Weights of a small mixture-of-experts language model, trained from scratch on English Wikipedia.
Size: width 256, vocabulary 8192, 50.5M parameters.
Experts: 16 experts in each of 15 layers, 224 SwiGLU neurons an expert, 2 picks a token, a sigmoid router.
Training: a variant of Muon for the experts, 550M tokens, 8686 steps.
Below are experts of layer 3 (counted from 0) of a mixture-of-experts language model. Rows are named router (the router's row for the expert), gate (a neuron's input weights, with its number), up (a neuron's input weights, with its number) and show model dimensions 0-255. Each number is 500 + 25 x the weight over its row's rms, rounded and kept within 0 to 999. Numbers have three digits each.
Before each expert's rows: a language model's description of what the expert responds to. This comes from a sample of Wikipedia text that the model never trained on.

# expert 15
It responds to: Periods, colons and equals signs ending sentences, subtitles or headings, plus years like 2014 and first names like John, George.
router:458477455545522514539477468498479501471531514527514491528509517501488515493528523489520519452499503533515503459501530522497501489496483508513519473519494472476530489503524524528452488533491542550482468494519492476463512544537511536482479542472484477521476480485498440509530474509488525500469476518494488504494474567464519541522494515507534501470548548533457456484540489545497470514537502548543474494482500525476498505496470500521534486475468517473487525500511522518464541476527482541444550475445498462555521526521499490479472534499491499475509494525529463525488493521476521501487497509488494502465487508548517485530444483505436476531514524485496518503494477494492484493510479491499514490503494513551527468505495476518479486523481501514456485515496491494485480486489508
gate1:481505490526498507513462549506470475530531455545516529574523512476510539484498492486512456482449532509482480493484458480513543514490502548458538503510453525513543458502522520496552498467496514527498494500491520482462519528474492472523489481474508519489531500493514538533523495508522545511494510501487523495539479516506484495506467488524524471526509512432491478446486477520464503510484478520502538490499496526522517489531484462575485479488500494528496447505497485498503493495477524497516546474489493486515484468512506545511498490481504492475494500500519457497532510488495474517505495494499490534497515505505494519523488424507496550490532520450530538571503506468526485523491517515509535444505551509532486527507451526509479490525517516468524475507474502498482472487500513
up1:514465451449443493498509500511495487487487515482525512510503466540503512490526472502530511502496496474494503523479490551476494534484506495521501485476476439524441462493498511486537500475538503472461474464487504472518439500473473542513481490519520506455544457495497483493526466524501470484531469477507537511481506495478495497519444459457497460476497480507482483511511512526482521509512493487467487506480510484499469539472507546493569502491496460513503497569486461522497538520524454470531474490490508504509515526503495486523479483484515547528496500504551497512497504482505503550504488502510498472528520477451489468540555515498521473513498475530526470495520521491470508496458495494507432503453504508493469494526511508538531542523457456500462501510470492509486497523487497
gate2:499506487528493479473500515451450516461494467506519530513473540497524511487517491519513482510508525499516531503482494467495499476506472486514489491523484501474470508494478500520512514543539508509538501545531477501460497506512521540460500526517474503528504532525487463477488540537495523533477484489489508459549446535523482491484481459531457518455471482532498491496525479516478470481501499507525493475538480558485519537479537525519500491498473506487503511475486470503510464524497512478513511486539521538504512534581513497499466554453550500483517472498561492483523472525488465482534517491496483469474518458479481514526504473497480520466490516504454516550506498485481501508527515487524475521516492448503479513488569482491482480492507439520489504521511464505505479537454458
up2:483518473502531479484500529466462483513536526479517489448524482497536506493504479449474479505473461539475486480503492468496515525508508497485497484525499501508457469458484482490522507479473502479466479533484533531465465503496481477515519514540508528476492487538498516536482501475440467489508499475471496504469508504500482522514507488494525515484468469469498501523546531505468505443503492507477515467495518485514530536552490506517470484477522514504487508487520477483464515542486516512515528513526484530529512514493445518441515521478526508523532508521468573473531460449532466509490536541484488529469500489559511507525554534478508511486519498514527512513543540472486548501523510502512499513493525514541542494470505518488506543475499488530504560554492510517516518470480532
gate3:484499512486488526528508486478529490554493441533503504479512445495497530425505500501460470515434458527469515488510552503497524516511515526491504507479463501488499518496507526487499455478468485517445495512488486468472489514561530497516511474491463514472519468462471541499523543489490500474537478490519534499503511549496517495503530493480485526506531457496505551525497476515505538526507461488521455488488488491511548473499482503511504555515502513512500498516491470536494498488471475514474491520484494448482450464482487497507482491533498536474472507513449523485531500493520510492495474478513461529514514421548505524507466523507498509487479546492509528539517516493513475520507497486482541487449525463471498481493501522471479511503492497564508514461493480518468474511510491
up3:541499475462491476536482551526502537535488483484462500486470539504491493483487496488525494463510519492544495482491480517513484483494485490502512499458495501502525511530461476510525496465489531484524498546460484498504570493514466501515506511483542478482454493490463499512528502474487466479471502494499460504475498463543513470453492495500499566495557521529494493567502472523530474486520510509512468500477506493471494529504480503462521508514509515493504450484504465467496498524504508531513439514528504452538554501459505541493496451516463467483523516518494484513484510456503479551536506461522494565517504509490497444504496498537492521501458476477494509528497527539472493461533489489504476505555484512511531503535540488483528474472501475491483477501516489533480510516475478
gate4:519509508504499480467491531505495484474517511511480492526528463510487500483502520443473557495538487509516506490483480545498483479506475530463541477494480479491477514459459490426551497499491506566536491545498483523501540481497475512530515512504492507485502515530512522519473501492494473506516463516468508528498499434505543520497502493483516506505517496559502486516535500450456473449499486503490451490509508515483530514470489504477511559447523492531506542472473531521519504479448482535492515507484537505472519498526509503449498505474508508498467507492520491510546501471511490477498497508527464540475475503489498511529515481493494484501454508545497495487516511449564523535525534505524514497497488440489515471523485522476538504529496512513520458546522493476507518528488443
up4:554455507458455507497509493462545485464512484538489488512466517518481497494474452458500498466544492501533545499486495454469507501496475531483477469500522519501530495495514493503482487561496500519545502512482514474552515515497513509503460502455516480516493541497467473486495456498502491511511511502449499478506470483521477467508488502502504482507491488545512499469529488517518465523477469525497467516444522464503508526533524496513516494474551506512477511485538483549548488459500502483520487502461537487501483521468525512506455503515485476529451505504489486463527484540480433500503468475513492519518518502509492493532518527475533507458494470517513480516489548518530505499489506468458504484543465458535518463494474473541537481515463534496506514528492463509463448496512481
gate5:502507510521502463505521454453488511537500531528516526489489466475512522470511497474486499502491496480516521507485514500507528495476516513458516508490481523513523521485520500503533552517510469491482488491500495477544515511475539455495480503498507523450490455516470487479555469498486518478475505456508492465434515514449500488531491503496524517473496510545494511449558439515536500491538491488515524555516506486514522504462483484473515502483502497470513468527485479465464513509515505469471541499473493487494512455459483414465494436521508482539496496508501493531484497475487481510490460526540488563498543517526479520453538527507521547498506504488485517500472488520477532529489504492498530499512489411480490455498515493491472502512495514499513484520513488533500475483526508
up5:562477482527507478507503506502498524470513553460512476476520491476520533511513513472488514497473508499501486489470519497477563517490463531510500458544519509501516493506522541501520504446487460548517476538495547506573487454448506513454522538448523517508477534485526496480519506481510527535540480493531534529458545474476501540481519506533490489462465507496527496498534486555516496508488462491506522523504507518525461481476467515482474534514516500524514478536516473484545520516458478466497556503500482535482501478498491488463508506490489501535465532512528488516542497512484502546487486513533479514489510518483536545473510499524523504471498524482506528509488485475502514526466524462511525477468477436486502492502493501487523534534488495497504475532479531477508526516492471
gate6:518502485527500563508537499485503536490470530544501490492494471480534471462500474505468503512515480504502483495527538504477483508534494502487535509512500500479498452527539496461487517488458503484491505531483512505473511514496530531502523486496493494512496501486503487483540509506501535535483502495532484507505450508463505494489490528527418509557531432509478496477477502476460482530504493498542501509553521528471543530492518454468519489501531521520495552540525508482487509491535512522540492500519500479542487528513547418469488496491494477488484505463476460483501491544491515473522545522523501513486488508518475511479514491507482512473471463499488503541473545450480512543478478491500528550562509499517477492466496477549503480488503480539506539447494502507486491507468496
up6:494518504476550495515534511474467500491516517515486517516510507473466470495511436508494461529468490506494543455513505517495492504484478487498524490510496512516491498477525565520477499509553494484539476524475484473550521514504474480473516510498490499478500498509476531485512542532547538482552525509451531527517479503471491529552511515494453513555540502490525536483507500499546483492518485478462486493497517465507485491461504534520510496518517444503525511499460484527509483473507529514555478523489475480459485467499490497461494524516516466487499498489499485502501507524481467464488466526516498572535508508507472471469531504489498502487485482505496507491466532500502479567500503540500510491449546535503530458513531496514528490505465527505538469528539468497492523490473424
gate7:522482496468504472493467486459494539475467496449504458472505455477485511466503494516479523554549541432507510497505485552493492505496506508552515494466470538493453487469517506511483502471505513472493530527517466494533503531481537493492498472506484497540509475476490491477461523476497525523475462479494509467476528459492528515449464511520523473501529507523509532505511503509481509505522449491500532504518488482482502519522476487513547504489486481465487519521487501513530470507480495504531518515496484447498483519504532520499449485464510487495488544510535519481502494451551498531440504516477520488479522500467506536521521471483487497518502450542474503547487531511511502462483483537533496534491506522507528541457468519542473474495463542505457489535496487525524516518537526
up7:513508508513537530491533523521473475492573526463510545524473472476519444478487508467538469515441500566482497485454538529510484528528548527448483497497487467484500516500467520478504520550494505514522504517488490516496467497471516540478498460510491480466486478475495492512484505490504522513498522495474491516505471470460531482529527453470471546505484487462461483470542526484518507488507479502495476504492496445511473454474504495510475511528498481472481485491548463483477534505520496475509540540495513490495475531505547497475471545513539523471528493493462502518484518506479478525478476512495521499520541522502556472484546543484500482505513488453491495507534496499497518475468475527511505492507504510511466497539500515502504549479504471534501514483475467482490435505524492
gate8:475489503456481517498540466490478477505486504484500495462521518473530503538507496517473496495505430507555500499571475519492493498455475518513482501498509509533482501514511513461517483554509518483501500477527546480537513481500536475487496544568540473506517517496520472461501525514437528494492538511514495522527484489493500514497490463498513495474519480480471517488531507470478477502491511497496502482498484492485508539490459491474499480504495514482495510446496486534537511513487533533465481503467518460513529500542508495487497453534546505505507515500493506486464436494467480523519490489488452529477490485528496493544489497501522474501515557522506510519475514545493518527519471498472514522538517542539491505480505526528519579527516548481534458521477514469435489493488476
up8:510503499484494496504457470511484501471436528494487564498486532552525523481528502488444537489498520494482509496487521516511555524491510492482451524504500529496449510502492493522432536511515479468491511492514477527467473497496501506471487489504475516489508475513492485492521570437471513525544493484504546528478488506500489505493483506525503495504520479534498482551478473482480492514483487488452516495573477490470487489504504489517498485552486511492496515464478516478459464509543467463492495524552470506544515543488505467515471521514461520507519480501504507527495517498494439500498519493449467494502568494501519477469508487522524477502531469482529524475519487472512520490527532521483500510500485509507509523485467511544543511552521498537520525529530520541474469473495506
gate9:495521534507473484496478532481504557475543471510515516496494525498518503529509497497468525463506486492509508560448504487490496460533491508504478571479567443507466480441483518533525502480497512507482502478452502463497512492484524518512487499480489513535490514515494460523566490492539491495518506495473485491525469495512524504481537517563520500486472488511471514499455532451460520518494465522468495499534523495532472517516506495493531474489476514519560488508495500507504490480496439527534531555483486501447491465501475474476521501481523495479464482481528495503499513479483504489499483521489520530528533479470478467538496503519498487488502520532535536463488507508467542503501502462552512531544533508487504494503502530475544480486493453482526492462468493477485482464515496
up9:508506514516483522501468472495470495487472532492485513491507503548529540493522491489490501510486483473458518492443469521452481480492533535435557499523492462480462481543498488505482519508512510490540508513510536451486468520544520510505546511519491504485491534471512490480477535503528484508530474508520457526513504504478538490476491509496522491504490543483541530538492451479465503509577509534521474508497495535514505477496458491481481474437504500456487466541483506505512523467508532505461524491490484502501539491512521503514472530481490479494504509541524448548511491488495439461495549490501503463472489491477509486474504488503485491546530508489491488531467490476512508494480540474513548541509486451453510500492470498455485477498517512504446465513526531492517519500500524
gate10:493511532501502477530522525481498489518547522495508492559505452522505470488466484498545509469513447528501508516534444512472481519489515467512522444509492488521508496494487481515496474529495486535524479501446494505415473541510530513525478510502488467475500471501483533482539505520496521507522499514505482499521477474443518493497459524502492458505500534450519460496481496523471506473458499518505439476519462511517485526457484462514492472498545505503509493486485493533474512471483516548512506519505496486525527450507479503467500507468480523488538541511507514482508450512470519501531493503515539471507472498545454519515479490504477512516498500482533476510524498517459500501469488472517480476504451466527438524495553486495495477515509482487533518548460495514466478516534531
up10:501489528482537509544532540494486524454464458497457496523496481463465516490484535550477500505497528527517503498521486466489499491522500505538516487548469504485483501499464455493477483498499482476483518497461492437517520466467537498520501475477510519527489462508497505464535479469505463507511470454533490507457484532439516482483545528542487480530515511471489456482472490493510527465473470537486516501523495496522458552510515533498451485503499494500492506496484519521519488490499495461501524508497471506497510469475529540507492461545497477482470514441493500522509513498504461531465568507540493529558475488511496505516533540540516522517505509524507457485489496526500481500527498543463485535487480498532525511475486505516542473463524513499529523477525503518516519515493545
gate11:483488459485511482505480461553513457504478544522516473510549498465491549550528512480529507508457536494454447504525515498440458479508518506495511493504492498523475502502480503538504515506512520535525478486518518499540509517463524505481484504496475493508477501540510519482476518511496518511562493560514471461479507474486481547478488528515501500533485482477474492523467501572521478504472502508468493455535485470522520487502505510528528486460505466519541515496517483480530482529496514509477513500449479421511522488502528501466525482514481465504520546520488485532500512456523478467468507490514517504498480495537487540464520469477547526451506458502497519490464499505473518496472523485481485481518462537496530490532526480513489500522497529506476478509469515486522536510504453
up11:521488524510505495502473497469514520499543505507493532495503486452517480481516494502479524556474489458518538528489505494514513485475505503479503532485460491508486525497453469516482471485492534505521487465509511478481456506453469474486545511491501528495510486464512491427520509465539483479489506502487489468498511508449482495497503482551479482511513510476477512488489500465507455528493482518535508527530469520527497508488486480518500528502552472508479435502490476502509476497508497445493487521542521486478533499542529566461522469495492489477488478479494469490541553503469569488505490510480507506449573517486521487505496503500520475520499542489536546482517515500478526509494475553518499516509491526458535526487512498482523484488480518489513454443465536515476506453473465
gate12:512504463531499484504504511483490490474540482457495494541497531500469532485494449506543486531475493499508520490498493523526498524515550468507516498527530488546468497479521512511456487500486500470544530533542509493494488548546529509509495469501495478530472499486542475484482502500552522442490457503490512474494511484513499526485550483488492472497500481519540493502557554528497481484503504506525489472492523481488503471535512468529494460450526532518508517509544467522500520534484492520507491549504495494477522540500502509488462489485500441491556538490487481527500492521462486497507473525521472500528529512538508500530524475549460520478538510484528574539493542486523476479536476503513498530516456487502473510547476508507489499490482502519489507470456500507496550486483551
up12:495482503498455483479523470497525466476471474494490498473463531502539492552479518533529485510499487505514465460484513495548540480532465525505510440514514509503497495522511445544538478490482488476561502491505506471509531502524509477500478474520498503495497473513482489525532467468522541449507470513495522570508463544535502471506478475511497470513520500508533505483513514524512490505522521487521534488464520467527474492481473520537493487513471524490478508515491501438479495500507513530504476486530501497510508493482517487507543472533539515471516561485477452525538517514505500462544525505495511519500514561504471523468514499480489459547498511470480518486471499496479487522446482537513513551523547534494447526518468458527466489500514489463495498472476524490522530498509507
gate13:517495485501527523540515528513480538475453433508524496497515504493519487492504508520524496519493470541499489502453457542526471469499477530506490476531468536503536439513485494512506505483492502512501477528472524516468502543474529502500545470528475528485469479515491517498546497451466486480544491501533507513514479540487497513491530501522553429519489463470489493531466489521498508494480503464507488495482493492470519471452513547500495543483491519488507546520464529456495504488502499483450489511491523475478514483507517543492525464479488517542466475486498546501494482463550533487534486525495530474495520490464515468534509523517492492509483542500513487481505485466495552522472439499485473492451497516485517464488500544486509485492516462455487462530477500491490540479484516
up13:494500522513473497494501470449508489531498488563519503481515474472531512521525514499555511486509501477487479467488509522554515470498536548470469533498505550471558426546465501510495516485517489528475452459446515534496507522480500473476543475519476542508481473512503477455529476466484514466526474473506486475490500513495512493489508493484478470522499516494491480493481523521501536506503486478500501479525539480534533524460487481525476522525445533467520526513484481507547465501528522482504477492498483477545520514498544535489486507471486519500463502452509491472472499529552499515518528518511520525471479531493491510482497510530519523506493534517513501502486476488470528532465518481472547577451485461472505505510473520504522508503502497492503462513485470491526514469492533